Experts of a small language model: a variant of Adam for the experts.
Below are experts of layer 5 (counted from 0) of a mixture-of-experts language model. Rows are named router (the router's row for the expert), up (a neuron's input weights, with its number), down (a neuron's output weights, with its number) and show model dimensions 0-159. Each number is 128 + 32 x the weight over its row's rms, rounded and kept within 0 to 255.
After each expert's rows: a language model's description of what the expert responds to; "raises" lists some tokens whose logits its average output raises strongly, later layers aside. This comes from a sample of Wikipedia text that the model never trained on.

# expert 22
router [177  64 118  98 122 136 119 151 179 112 152 118  49 137 150 112 130 126  90 142 169 135 104 126 171  81 131 130  78 152 209 173  94 143  90 129 168 171 124 106 174  84 156 116 122 129 137 170 102 129  87 180 152 121 178 173 107 130 145 103 127 150 141 182 159  83 111  95 164 110 108 128 151 187 131 164 105 163 172 157 137 125  58 147  75 118 121 122 112 158  91 134 130 126 112 157 139  54  69 131 135  51 133 187 138 119 138 123  75 163 148 131 111 126 148 133  79  60 103  92 156 125  82 159 142 118 208 145 114 103 195  89 110 144 132  98 142 133 146 130 151  82 110 144 108  96 114 112 100 162 132 204 120 121 144 122  98 106 154 107]
up0 [ 83 147 163 171 155 143 169 144 163 123 142 107  57 101 183 189 164 179 109 147 183 100 147 152 166 124 137 125  81 140 138 150 137 133 136 194 108 147 119 169  82 146  83 104  96 103  87 111 101 117 134  97 164 133 100 213  38 137 148 108  79 118  86 124 151  83  99  59 146 120  79 138 123 179  67 148 100 130 144 132 102 107  88 160 142 116  76 150 131 139 104  95 160 178 113 165 110  96  93 107 122 124 139 184 132 150 124 153 120 147 144 124 143  65 139 171 143 159 102 177 167 123 121 172 144 170 171 100  98 107  82 126 157 133 159 111 159  85 125 179 131 129 148 145 145  95  69 143 113 147 114  98 131  40 105 115 111 139 119 123]
down0 [ 93 141 202 105  91 157 116 166 129 167 148 121 124 127  72 146 143  88 144 112 136 188 107 133  83  84 107 112 107 156 168 171 129 129 155 107 173 164 107 101  72 169  73 132  90 120 129 170 137 151  69  92 119  97 151 116 130  96  94 132 131 177 100 133  97 160  90 104 148 143 143 188  79 117 116 142 134 161  98 124 175 197 116  95 147 171  84 145 110  82  97 109 106 117 133 123 155 120 151 140 151 219 147  97 139  69 198 147 209 131 123 184  56 111  79 104 118 124 132 139 171 137 174 116 143  96  93 106 108 114 202 132 154 133 134 112 130  75 162 152 147  90 127 137 160  97 120 155 142 103  94 158 160 107 110 121 152 147  73 109]
It responds to: Consonant pieces inside words and names, especially th, ch, h, z, such as Tim-oth-y, any-th-ing, syn-th.
raises: "ron", "og", "yl", "i", "ro", "ap"

# expert 7
router [102  66 154 103 113 116 136  87 159 117 117 116 101  92 111 172 181 183 145 104  83 176 121  53 158  82 110 106 127  94 167 160 103 142  97 150 176 181 129  59 164 115  92 125 172 109 114 159  95  88 168 116 123 120 183 173 105 101 169  73 154 165 205 192 172 128  88  94 153 135 140 143  89  89 137 150  87 136 131 164 193 105 113 142  98  77 143 118 136 149 130 155 117 172 100 141 139  93 121 133 115 114 125 190 132 137 132 154  95 164 143 169  83 145 135 158  85  80  87 151 126 108  70 128 139 158 172 126 125 104 153  93 157 155 127 133 108 162  86 149 144 128  65 100 148 112 137  77 114 143 147 117 136 116 135 179 103 156  53 105]
up6 [179  41  96 123  93  77 164 125 125 111 160  98 120 137 109  98 147 166 141  73 154 189 139 136 176 117 134 118 162 138  93 132 125 100 148 128 108 129 106 159 149 138 123  71 136 144 110 151  64 146 123  40 101 174 166 119  94 172 146 112  98 172 129 119 134 159  95  63 143  97  67 106 148 142 107 149 171 209  80 127 114 139 113 124 117 134 134 114  48  94 135 134 156 137 161 154 133 164  82 111  86  90 132 211 166 170 125 137 153 175 124 127 128  74  71 103  63 102 131 169 165  96 156 152 112 156 157 143 106 114 117  77 138 167 150  81 136 144 114 142 124 163 115 159 127  98 122 129  96 155 184  83 126  92 115  98 157  93 103 144]
down6 [ 99 143 143 123  40 128 165 109 113  60 117 135 153 141 113 143 145 110 132 133 113 137 128 142 102 141 172 139 117  98 150 133 158  68 108  76 189 137 142 170 180 149 170  76 117 104 120 151 169 139 144 110  75 193 145 112 140 127 103 129 102 135  75  51 134 185 141 144 147 192 103 114 149  95 153 124  88 115 104  90 144 106  81 161 125 108 175 154 137 137 114  93 124 135 127 139 160  96 117 125 101  55 180  94 159 145 145 123 116 133 144 141 141 118 156 138 154 112 108 149 119 138 110 156  54 141 179  79 128  86 149 151 153 113 127  55 188 199 110  91 152 155 140 134 172 114 145  46 226 122 124 144 164  97 116 135  87 111 131 166]
It responds to: Word-final pieces like -er, -ar, -an, -or, -ant in names and nouns, e.g. Yasser, asserted, closer, Panthers, Sparrow.
raises: "al", "em", "al,", "als", "iter", "is,"

# expert 2
router [123  97 120 108 134 109 113 101 171 149 127 154  99 111 125 124 124 139 148 155 116 147  73 138 153 122 131 106  98 111 172 109 169 190 123 208 164 193 171 125 145  72  84  65 175 162 127 144 120 134 176 113 133 132 130 109 120 137 128 136  74 147 137 149 126 144  37 125 124  94 110 107 145 109 135  87 121 151 190 155 135 102 146 116 122 146  80  87 138 141 145  88  69 151 129 195 114 140 125 121 125  92 131 161 102 128 147 163 109 204 144 119 130 124 135 122 147  60 124 107 153  75 143 112 149 111 178 184  69  82 131  63 151 131 104 127 122 153 114 169 174  86 100 103 131 129  44 128  75 130 164 187  83 120 139  79 136 212  98 142]
up0 [ 93 114 105 163 129  46  70 116  84  98 205 170 127 163 141 150 106  97 177 103 156 133 131 124 143 143 157 163 190  99 108 126 156 170 165 183 150 135 153  83 133 125 136  91 170  79 129  96 127  95 108  82 101 115 174 145  95 148  83 117  58 170 108 162 163 156 128 130 143 116 118 112  71 120 149 195 137 140 113 175  99 186 130 110 136 147 104 140 142 129 162 130 119 136 136 160  95 103 112 112  77 109  76  83 141 116 154 175 116 136 124  98 109 134 144 126 124 104 145 151 127 161 120  95 147 107 138 194  96  94 119 132 145 119  86 140 172  72 141 142 163  63  65 185  80  76 170 100 115 147  75 199 124 136 115 120 107 189 107 131]
down0 [ 86  79 137 149 146 146 126 129 172 127 158 150  96 117 150 143 100 112 197  86 118 175  93 123 149 132 149 146 114 176 131 158  88 124 122 157 116  61 101 103 142 190  93 121 164  95  56 112  82 119 142 104 142 151 136 128 129 120  81 134 117 190 154 151 142  70 145 194  75 140 145 106 124 173 174 112 142 174 129 125  99 169 104 147 144 121 171 131 116  62 147 156  93  82 150 136  94  92 120 135 150  98 133  61 153 118 143  92 145 121  77 118 103 197 114 155 156  86 138 117 122 154 166 136 110 164 122 143  87  77 139 204 147 143 117 160 137  54 156  40 145 144 135 206 109 112 174 150 143 131  90 115 106 107 159 103 105  84 156 143]
It responds to: First pieces of split words, often Latinate prefixes like sub, con, comp, reg, pre, starting technical or legal terms (microcomputers, suburban).
raises: "t", "un", "it", "ot", "ied", "ie"

# expert 42
router [152 140 142 133  90 159 150 133 142 132 141 147  52 108 132 138 123 173 128 126 181 105  99  93 169 104 112  79 143 139 181  85 125  89  98 195 163 180  95 139 110 188 153  58  92 205 114 165 144  78 126 133 120 103 127 141 141  93 144 140 152 122 154 151 109 108  81 102 143  95  99 135 139 177 132 151 141 182 167 140 161  71 139 126 130 114 128 143 134 135 111 156 113 101 115 165 161  64  68 127 173  98 154 150 131 116 109 138 139 197 104 147 156 110 147 119 101  62  98 106 119 118 116 116 109  82 192 195 102  74 187 105 152 178  96 111 102 132  85 176 126  68 135 137 106 145 122  79  72  95 158 135 110 108 194 150 122 130 110 175]
up0 [134 155 147 101 198  93 118 120 182 199 126 103  65 137 167 173 175 123  57  96 167 119  72 140 142 139  87 128 160 186 118 136 149 130 138 144 129 139 124 127  91  67 125  22 106 151 109 157 128 112  68 151 123  84  81 151 157  86 120 161 144 184 197 130 171 130 115 105 143 140 109 179 156  73  92 116 159 108 163 130 165  92 149 126 150  72 129 119 101  83 122  62 102  75 160 169 165 157 118 114 116 137 127 144 134 107 123 154 107  89 139 119 140 115 114 136 141  79 116 138 109 173 178 161 153 106 158 121 100 148 125 101 107 143  86 158 120 160 139 143 131  75 161 112 170 150 140 105 187  77 151 138 113 132  68 108 156 159 164 124]
down0 [137 168 121 131 107 118 130 131 189 125  78 148  73 146 150 150 137 136  94 145 164 140 145 209 168 122 163 139  89 100 124 150 112  29  94  90 112  91 176 109 167 131 166 165 142 115 166 141 146  71  89 147 133 157  97 102 133 122  86 160 115 146  82 100 128 131 171 129 104 141 126 159 178 124 116 112 160  92 166 102  89 129 152 105 177 119 141 203 132 136 104 105 101 178 110  89  99 203 113  99 122 107 176 129  94 136 126 141 138 125  72 111 120 139  80 164 154 158  85  98 116 145 128 130 132  92  83 100  97  65 102 118 110 175 107 152 106 139 143 108  97 114  70 115 152 169 229 151  93 109 174 169 122 134 154  82 122 170 178 101]
It responds to: Short letter clusters inside words and foreign names, often after a first piece: str(eng)thening, negl(ig)ence, Far(í)as, Cherbour(g).
raises: "i", "and", "ab", "od", "at", "ā"

# expert 44
router [123  50 155 159 111  80 108 181 131 147 103 200  52 117 102 117  96 192 133 114 133 164  97 158 172  64  64 150  95 130 189 140 142 114  95 112 145 191 134 122 175 129 100  78  72 152  89 123 113 153 143 152 123  80 133 155 130  70 168 128 135 137 126 125 130 138  95 157 167  88 116 101 160 149 147 156  81 128 157 157 163 115 101 121 125 106 187 115 164 181  94 134  89 139  67 183 146  99 113 135 109 105 136 164 123 154 167 153 129 108 180 120 151 176 193 116 118  61  97 120 121 103 145 107 119 115 166 173 122 104 119  67  80 105 151 143  66 147 101 129 143 136 141 130 147 113 111 119  98 112 104 143 129 111 175 141  82 145  68 167]
up6 [ 97  94 176 173 169 111  99 145 122 124 113 122 108  81 140 131 139 168 128  86 130 138  90 149 144  72 130 132 162 120 131 149 131 164 113 107 163 164 105 108 150 108 116 120 160 149 143 181 106  66 111  98  98 145 201 173 161 126  98 147 125 120 168  98  73 157 118 135 201 142  58 164 135 116 192 142 135  90 168 156 123  73 147  93  63  68  78  69  93 153 152 128 101  98 122 177  95 132 151 177 140 101 141 125 154 174 158 125 142 197 163  80 146 102 152 148 107 110 176 173 139 161 162 138  63 112 182 111 117  87 130 107  76 102  68 184 120 116 153 117 132  94 105  99  96  99 133 109 108  76 134 106 162 100 139 104 139 174 140 145]
down6 [151 176 108 154  74 117 157 135 101  95  85 104 149 143 204 129 124 102 177  93 152  73 118  88 103 114 157 128 211 125  91  56 132  71 166 117 108 148 135 127 107 101 113 133 115 103  98 140  89 146 178 124 113 191 155 156 146  53 149 110 121 130  98 165 119 132 171  90 146 111 150 163  91  34 163 119 171 112 188 134 107 122 140  89 128  82 154 109 111 124 106 125  98 137 133  92 134 159  96 213 136 105 148 121 163 160 128 110 156  42 163 130 143 114 159 131 119 136 146 167 147 105 136 151 146 150 160  66 157 126  98 146 162 186 136 127 127 123 133 134 132 162 165 129  89 109 146 113  62 162 208 112 133 118 141 105 122  68 134 134]
It responds to: Mid-word and final pieces of foreign names, Latin species names and website addresses, like -ora, -ica, -ia, -io.
raises: " since", " (199", " for", " (201"

# expert 11
router [149  66  85 131  90 119  92  76 156 143 140 154  88 124 119 162 147 200 118 115 153 210  52 119  95  61 154  91 146 148 112 145 125 143 163 114 160 176 117 107 141 114 128  97 106 179 125 146  96  72 157 112 126 118 135 114 128 128 136 146  95 188 157 136  82 113  76 132 166 102 126 154 114 147 132 142 119 140 127 115 154 134 123 108  68  63  95 127 120 192 142 129 110 149 135 149 187 123  66 139 189  84 176 166  72 119 140 158 107 119 130 201 130 104 146  91 132 104 166 141 107 104 108 115 211 124 164 120 118 108 176  64 153 119  84 152  79 135 101 123 185 113 110 128 103 136  95 111 102 113 155 208 103 148 142 125 145 123  91 169]
up0 [159  98 119 130 102  89  61 103 151 106 108 154 110  94 150 172 191 119 111  87  73 167 105 133  91 151 107 149 119 147 123 193 120  96 135 127 115 153 115 115 150 200 161  86 118 153 210 139 193 156 106  71 165 103 167 131 129 155 110 155  96 133  73 115 117 121 106 129 123 106  88 157 115 122  41 148  98 154 137 115 109 162 193  98  84  85 146 104 119 101 148 155 167 106 102 142 104 114 102 186 146 110 115 203  84  89 103 176  98 120 157 201 142 108 174  83 129 151 123 131  72  92  94  94 174 152 122 156  89 149 137 120 158 109 109 139 104 105 107 125 112 110 161 126  99 105 111 120 110  47 143 149 118 105 160 144 196 142 119 145]
down0 [121 126 170 128 185 129 142 156 125 116 137 103 113 152 149  91  77  96 134 122 110 119 152 118 136 119 121  91 167 131 155 111 109  65  55 121  62  56 111 106 155 151 127  65 150  98 144 157 174  82  84 152 119 135 115 185 202 192  85 122 168 196 107 174 191 103  94 164 170 109 188 153 146 145 187 108  97  57 115 145 144 109  94 133 120 153 125 102 110 146 115 157 120  99  88 188 121 156 160  98 139 175  90 117 148 169 131 121 137 123  97 150 150 134  95  91 141 173 140 124  48 146 109 156 122 123 115 211 149  91 145 137 187 134 140  97 129 100 153 141  74 104 106 123 106 132 145  87 107  98 117  99 132 133 139 129 176 112 164 143]
It responds to: Words starting a continuation after a comma in lists or clauses: including, among, despite, and, which, as well, such as.
raises: " ​", "adem", " type:"

# expert 56
router [151 110 124 168 121 159 144 104 114 209 144 129  72  90 137 135 141 152 112 103 167 151 110 116 220 136 166  84 122 115 206 178  82 168 138 153 135 171 110  85 140 129  40 119 120 110 134 145 119 127 144  89 120 113 144 131  87 102 127 149 124 145 141 179 115 111 103 133 192  80 131 139  54 164 113 158  87 141  97 145 164  93 159 148  99 121  87  97 121 165 143 179  71 112 146 128 133 107 103 112 177  69 111 121 110  86 146  79 168 136 109  93 142 105 139 133 127  66  92 116  96 147 120  94 115 157 163 168 157  79 135 116  83 130 157 125 123 190 122 146 167 102  61 153 108 148 124 118 119 111 136 188 108 175 140 158 105 117  68 196]
up0 [ 59  51 122 138 170  94  57 136 140 157 131 150 140  63 102 121 192  96 167 138 107 140  78  71 159 130 143 129 148 135 144 154 158 110 121 123 121 120 140 139 111 155  73  97  77  86 140 149 127 100 166 131 111 117 149 134 149 185 101 182 147 127 230 124 100 119 146 105 184 150  58 107 116  51 101 129 139  97 126 161  62 135 116  97 124  89 193 105 144 124 167 172 158  95 132 118 105 106 142 140 103 119  47 154 157  88 141 140 127 103 152 182 138 107 121 124 131 151 131 145 131 134 185 161 161  63 167 149 155 142 101 128 125 139 148 149 134 164 122  91 160  64  81 108 128 124 101 155 139 154 148 126 123 141 164 156 149 141 122  61]
down0 [ 90 137 127 112 115 194  80 108 116 154 167 112  99 158 129 120  97 173 135 135 110 101 113 125 121 109  85 116 123 185 127  91 121 106 140 142 149 176 158 118 105 167 173  82 155 218 182 151 151 122 114 128  84 143 113  96  86 189 160 130 125 159  42 149  55 125 161 151 183 137  98 180 125 152  69 105 107 119 108 153 124 136 126 107 141 136 115 133  71 191 140 130 181 162 116 140 113 120  81 116 191 123 128 124  53  79  64 139  92 172 188  93 126 114 113 167 180 171 109 122 178 158 187 163 134 106 129 110 120 156 116 147 103 136 134 121 118 131 161 128 106 147  67 137 161 111  73  74 140 120 100  93 110 123 106 134 110 154 113 170]
It responds to: Hyphens inside compounds like play-by-play and run-ins, dashes opening list lines, and slashes, brackets and indented breaks.
raises: "sc", "ty", "on.", "qu", "og"

# expert 49
router [162 113 139 141  85 134 105 108  87 124 179 101  80 136 121 120 117 187 135 131 174 176  99 131 199  96 122  70 104 107 197 118  85 147 160 146 147 157 148 125 144 143  75  97  92 179 134 143  98 137 173 145 142  47 124 113 149 109 167 114 109 167 127 101 145 174  83 140 161  73  70 111  82 110 142 162 121 146 180 127 148 104 140 113  99  81 116 127 128 109 156 145  82 153  85 135 178 158  95 130 169  90 181 142  60 104 136 125 121  88 139 137 136 132 171 161  98 108 127 136 165  71  92  86 124 180 168 133 131  96 170  83 166 129 123 137 148 169  80 144 172 113 109 172 139 128  96 159  70 133 188 137 126 160 105 100  85 184  72 125]
up0 [ 77 100 110 165 102 121 120 182 128  89 137 141 151 174 137 176 106  99 139  94 144 212  93  89 117  72 105 151 172 183 146  86 122 132 105  82 147 126  73 112 160 108 112 153 193 117 101  86 118  98 135 155 113 158 101 123 132 135 146 136 116 105 145  90 110 176 116 149 135 140 168 116 129  89  79 153  84 126 108 117 100 129 128 137  82  95 107  81 121 108 174 177 137 153 179 125  87 147 145 139 154 130 149 141 179  70 158 155 133 130 119 196 154 135  79  41 115 126 121 169 128  97 150 224 107 134 100 118 112 103 174 130 105 122 108 120 113 118  78 135 142 174 178  87  51  63 155 131 137  89 206 148 137 143 145 144 128 104 153 136]
down0 [118 121 123 178 134 102 142 108 123 170 145 187  78  90  98 106 188 178 136 159 186  74 178 138 139 108 100 129  77  61 104 131  89 136 174 162 118  94 157 124 149 184 107 100 116 178 191 152 132 143 181 163 122 158 130  93 115  60 101 109 135  97 118 115 182  87 180 138  76 110  76 111  69 131 148 139 130 176 150 146 111 148  91 162 153 134 147 157 136  89  52 147 106 118  94  82 171 129 148 166 106  88 123 147 134 138 108 174 148 143 184  95 137 120 104 159 131 111 118 147 206 140 131 101 103 109 138  73 123 146 187  99 121  89  87 138  96 149 115 134 108  51 115 159 151 139 118 140 130 126  78 111 161  75 137  85 144 128 142 126]
It responds to: Conjunctions joining list items or clauses, mostly and, also or, but, &, while, until, plus the word right after and.
raises: "erson", " others", "ices", "ez", " other", "ered"

# expert 31
router [126  77 137 154 111 129 108 125 122 160 143 193  90  91 111 138 161 187 100 141  84 168 118 131 147  41 120 163 128 110 151 167 128 144  98 185 109 200 113  87 122 135 140 126  93 161 159 167 153  93  87 167 106  88 144 151 147 124 127 178 107 130 162  99 178 137  98 148 190  80 114  83 130 136 116 149  90 172 185  84 174 101 112 111 134 151 173  81 175 148  89 144  91 127 104 133 137  80 128 110 143  92 118 118  83 117 115 153 104 183 131 123 160 156 129 137  49  42  94 126 118 143  90  95 146 155 128 124 118 130 173  78 128 147  81 101  70 132  87 165 137 148 136 161 130 115  69  91  91 156 191 145 138 153 155 119 127 160  89 165]
up0 [222 133 157 147  62  95 138 150 152 137 106 178 140  93 133 124 122 166 135 105 105 167  63 110 162 104  77 113 242 138 138 136 140 124 128 116  98 141 155 157 140 102 146 152  95 145  92 174 137 106 108 189 168 119 147 101 114 109 109 134 131 121 136  57 141  86 112  91 150 153  91 164 161 100 109 125  75 130 162 146 110  57  96 114 169 126 136  64 171 136 113 115 164 121 100 139 153 136 120 168 113  73 150 169 104 109 128 126 106 164 109 133 127 125  69  96 123 118  81  96 130 178  69 110 199 162 171 157  92 150 150  93 148 174  63 145 160 127  76 113 115  96 153 142  71 146 109 124 116 135 165 160 124 172 119  94 160 128 161 148]
down0 [131 119 146 128 122 154 176  94 174 179  91 136  88 112 105  98 129 104 187 106 155 130 142 104  75 144 140 105  85  66 124 150  82 140 132 100 125  62 115 129 128 130 153 139 143 133  40 113 112 147 153  90 105 206 120  86 124 111 125 157  86 137 136 195 160 139 146 131 141 111 162  88 109 147 132 115 208  78 110 206 117 143 138  98 118 171  90 127 144 109  83  51  82 119 160 165 167 121 137 123 129 155  70 121 155 183  97 123 195 103 142 139 150 110 104 122 149  81 185 105 110 132 106 151 166 168 128  68 147  85 107 141  96 132 170 134 157  79 136  61 160 135  93 102 177 152  94 186 159 162 128 134 113 139 135 138 112 125 156 154]
It responds to: Middle pieces like and, ov, og, uck after consonants in foreign names and demonyms, e.g. Moldovan, Ugandan, Tandja, Kentuckians.
raises: "rie", "at", "ri", "cial", "z", "th"

# expert 46
router [124 119 163 172  65 100 154 161 127 145 111 152  95 100 150 170  81 165  67 122 123 128  93 113 167  81  88  65  94 172 129 164 152  96  93 129 140 188 161 140 174 136 148  81  93 157 152 120 137  75 152 156 151 119 112 129 114  93 175 168 169 176 144 142  83 143  90 160 151  88  83 104  92 156 144 138 123 155 140 100 134  63 112  94 144 115 129 109 134 128  83 145 141 138 113 159 128  75  98 121 164  80 177 155 101 172 131 158 153 124 115 149 193  98 141 121  68  61  50 133 153  84 132 122 134 145 158 167 134  94 147 126 138  76 128 153 106 136  66 107 178 103 102 121 145  79  71 129 107 165 147 202 149 113 168 143  89 138 128 156]
up6 [188 121 106  81 142 189 152 179 112 213 144  90 132  87 156 117 112 108  59 163 138 106  68 116 122 154 157 130 146 166 132 200 141  88 113 115 103 125  83 146 115  89 147 138 160 122 166  95 136 142  95 127 118  86 117  83 163 115 163 118  41 144 113  93 146 100  96 101 108 102 111 115 154 156 136 169 120 129 159 104 120 100 125  97 131 125  90 174 138 113 107 109 117 134  83 131 145  84 166  93 122  98 212 154  82 147 127 127  88 134 132  98 179 121 144 148 172 150 127 158 103 127  59 172 111  93 112 161 124  83 114  98 198 143 165 128 156  83  70 134 163 140 102 115 150 175 122 132 104 129 133 174 194 177  86  81 179 112 112 145]
down6 [140 141 153  93 143 177 153 106 119 108 137 124 107 137 143 137 139 106 172 154  48 169 180  98 150 128 128 156  85 133  73 153  95 137 191 164  75 174 110 102 113 155 109  80 145 105 190 154  83 144 124 143 145 126 176 116 152 131  80 106 138 143 172 183 132 114 199  84 151  89 113 169 144 154 112 136  86 104 160 123 148 134 173 142 131 115 146 117 143  96 103  86 143  93 143 184 100 103 161  74 124 119 110  93 152 118 165  98 156 144 163 152 113 174  97 109 115  17  92 118 128 128 109  93 129 100  95 164 146 129 139 128 123 106 135 119 114 133 156 168  86 120 121 131  96 143  19 165 121 130 127  95 140  96 118 155 202  98 172  55]
It responds to: Final or middle syllables of surnames and place names like -ell, -ott, -all, -ville, such as Hellenic, Waterlooville.
raises: "c", "nic", "l", "la", "as", "ced"

# expert 48
router [122  66 133 119 148 115 112 118 130  99 120 138 100  87 142 133  83 148 100 158 150 156  37 119 179  61 128  99 175 113 169 149 138 126 134 177 199 175 158 120 142 136 101 128  90 126 142 100  87 128 184  46  81 100 107 128 130  72 180 176 121 168 170 131 134 110  89 123 177  81  54 134 120 175 118 178  72 172 174 104 139 102 114 126  91 104 152 163 130 172 107 122 134 144 127 180 150 129 152  99 121  71 156 134 123  97 142 102 146 122 110 129 117 100 158 128  96 128  83  81  93 111  73 147 156 135 168 147 146 122 181 106 104 168 118 134 168 134 103 150 178 112 145 128 181 151 142  73 142  80 168 159 101 119 130 116  98 180 104 174]
up0 [ 69  97 180  59 105 115  79 138  83 140 120 127 129 121 135 123 130 158 137 132  64 125 101 121 115 150 156 196 153 127 165 144 113 130  95  82 152 133 141 167 127 126  96 106 144 179 151 130 131 100 184 136 114 108  94 146 106 100 137 139 151 106  34 112 179 126 133 188  93 118 103 104 182 177 114 116  71 112 126 184 150 126 143 158 133 137 103  59 170  63 191 126 108  99 175 115 149 127 127 129 144 172 108  97  76 151 147 186  63 152  49 115 126 116 124 161 137 141  93 119  70  66 165 134 134 125 124  74 158 151 156 108 153 159 117  90 131 116 131  92  60 159 118 143 175 142 119 158 146 123 127  65 128 115 163 133 120  92 110 167]
down0 [106  91  84 169 106 180 113 126 112 135 125 105 139  58 189 118  44 221 118 138 189  88 116 157 133  82 131 166 160 150 153  94  94 112 196 201 106 131 161 110 187 144 109 136 110 143 122 144 138 103 200 174 112  83 115 123 143 201 155 108 133 180 115 120 130 161  80 174 141 167 106 144  63 143 117 137 110 119 125 162 116 153  72 142 122 120 111 162 147 170 102  98 100  89 117 116 144 110 120 158 130 143 151 134 118 104 128  90 155 147 135  92 110 150 138 111 142 110  74  90 139  90 125 168 131 201 124 138 120 164  84  75 151 170  73  72 109 117  92 103 103 170 145 174 139 105 114 102 146 151  95 132 135 113 138 155  96 131  90  95]
It responds to: Forms of be, have and adverbs right after the subject: is, was, are, has, been, also, not, as in "This species is threatened".
raises: " shown", " found", " associated", " seen", " involved"

# expert 25
router [104  98 133 123 145 137  75  58 187 125 145 127 107 140 132 114 133 188 154 126 114 209  81  94 172  58 153 130 116  68 144 145  87 121 115 105 133 192 139  92 170 123 115  89 102 160 161 161 123 142  95 143 121  55 118 174  97 149 171 150 121 139 197 116  95 127  94 121 165 105 139 144 138 117 129 117 154 113 184 137 151 112 175 190 124 106 141 129 133 164 125 160  93 121 116 134 157 118 107 151 121 104 126 150  85  99  97 135  84 194 172 139  84 138 135 153 101  72 107 104 166  73  83  75 105 138 187 115  73  81 176  83 110 139 130 127 101 208 133 134 139 125 151 130 161  72  81 127  86 146 172 129 140 165 131 146  74 122 114 145]
up0 [ 74 130 146 152 150 102 181 120 116 114 141 229 119 162  82 187 166  92  72  96 128 164  73 116 171 126 100 103 159 115 117 162  81 100 153 126 135 126 119 117 114 139 108 150  43 128 146 199 163 101  98  87 172  70 119 140  86  57 116 103 115 132 183 102  89 153 125 145 138 135 146 110  53 139 148 135  95 101 178 132 121  80 169  98 155 145 148  86 169 118  77 129 157 105 162 101 109 111  77 138  94 146 112 118  87 102 117 141 118 129 180 203 168  91 121 107 116 136 165  98 100 115 135 147 127 172 182 117  97 104 180 152 142 172 128 120 153 124 132 160 121 133 147 173 148 130  51 110 148 157 154 134 110 142 150 151 110 129 155 170]
down0 [136 146 143 100 124 168 139 115 125 130  89 134 161 126  46 184 159 115 134 113  48 185 134 124 176 176 108 120 144 174 135 160 133 165  97 126  83 114 107 194 115 148  96 135 146 127 169 138 118 143 154 137  98 106 133 171 152 120  90 127  65 159 128 153 152 182 147 123  86 121 121 117  63 151 116  96 120 149 171 129 106 123 127  99 147 115 123 215 116  74 149  62  93 118 163 129  78 134 162 155  97  88 103 161 143 105 124 139 162 163  79 148 127 167 173 134 117  74 126 120 147 117 144 147 101 113 123  82 124 116 150 127 142 133 142  82 142 142  85 169  72 119 139 167  68 138 164 141 120 197 110 143  45  62 123  81  47 137 104 142]
It responds to: Inner syllables of names and words, often al, ol, il, after initials like T, St, Sc, e.g. Tagalog, La Scala, Scattolini.
raises: "j", "ig", "iz", "i", "v", "red"

# expert 54
router [110 101 144 161 138  99 119 131 114 182 125 158  69 138 133 143 125 177  93 144 121 148  82 120 125  85 175 109 129 141 209 145 151 170 132 185 117 158 224 101 131 134 126  64 118 155 183 104  73 111 194 107 163  73 150 119 145  99 146 132 134 155 155 133 133 122 109 150 178  92  65 162 101 151  76 109  92 109 143 129 139 146 140 106  83 144 130 142 105 149 164 109  81 177 102 151 125 144 152 126  95  79 112 153 134 137 138  83 133 162  95 100 121 105 183 121 138  48 126 138 163 112 122 109 143 119 187 155 135  57 152  84 138 114  87 159 104 153 118  81 173 116  79 107 120  79  69 153  56 123 152 134 105 133 154 146 136 166  75 158]
up0 [146 133 168 176 106 111  97 194 101 130 108 134 134 116  58 163 144 125 104  83 113 187  95 162 150 151  75 180 136 127 134 142  89 157 100 148 222 132 203 106 130 121 199 104 142 157  99 189 167 121 142  90 177 130 149 141 140 158 109 165  97 181 133 117 160 164 148 162  99 126 157 138  90  97 120 183 178 140 145 127  81 125 131 109 130 138 142  86 127 112 101  81 145  83 170  92 124 159 103  83 145  98 118  89  65 146 165  86 178 163 130  79 134 155 129 128 124  71 114 135 172  88 120  67 129  90 153 100 152 145 159 145 155 160 128  96 162 104 106  83 156  66 117 148  91  94 106  85 108 144 131 105 108  78 107 139 133  95 116 152]
down0 [119 120 132 131 153  85 140  93 168 103 138  88 140 153 109 115  86 119 119  88  85 151 160 142 117  84 108 131 134 160 107 161  96 106 108 130  97 139 110 106 127 147  92 110  96 157  78 100 163 148 125 128 151 115 137  87  73 173 114 125 127 221  75 107  89 161 162 148 120 115 151 169 174 193 165 163  82 195 139 130 125 124 102 138 140 140 177 154 165 130 128 137 156 142  82  98  67  77 151 117 189 117 102 123 103 174  94 118 118 151 105 172 119 126  63 157  95  93 104 131 104 175  96 161 126 157 118 189 149 158 112 112  86 156 111 187  82 123 169  98 134 113 115 168 126 135 118 144 136 214 106 106 141 103 102  47 127  95 149 221]
It responds to: Hyphens and dashes starting list lines or signed numbers, plus word-start pieces like dep, ex, v, red, as in depicts, non-venomous.
raises: "if", "ec", "r"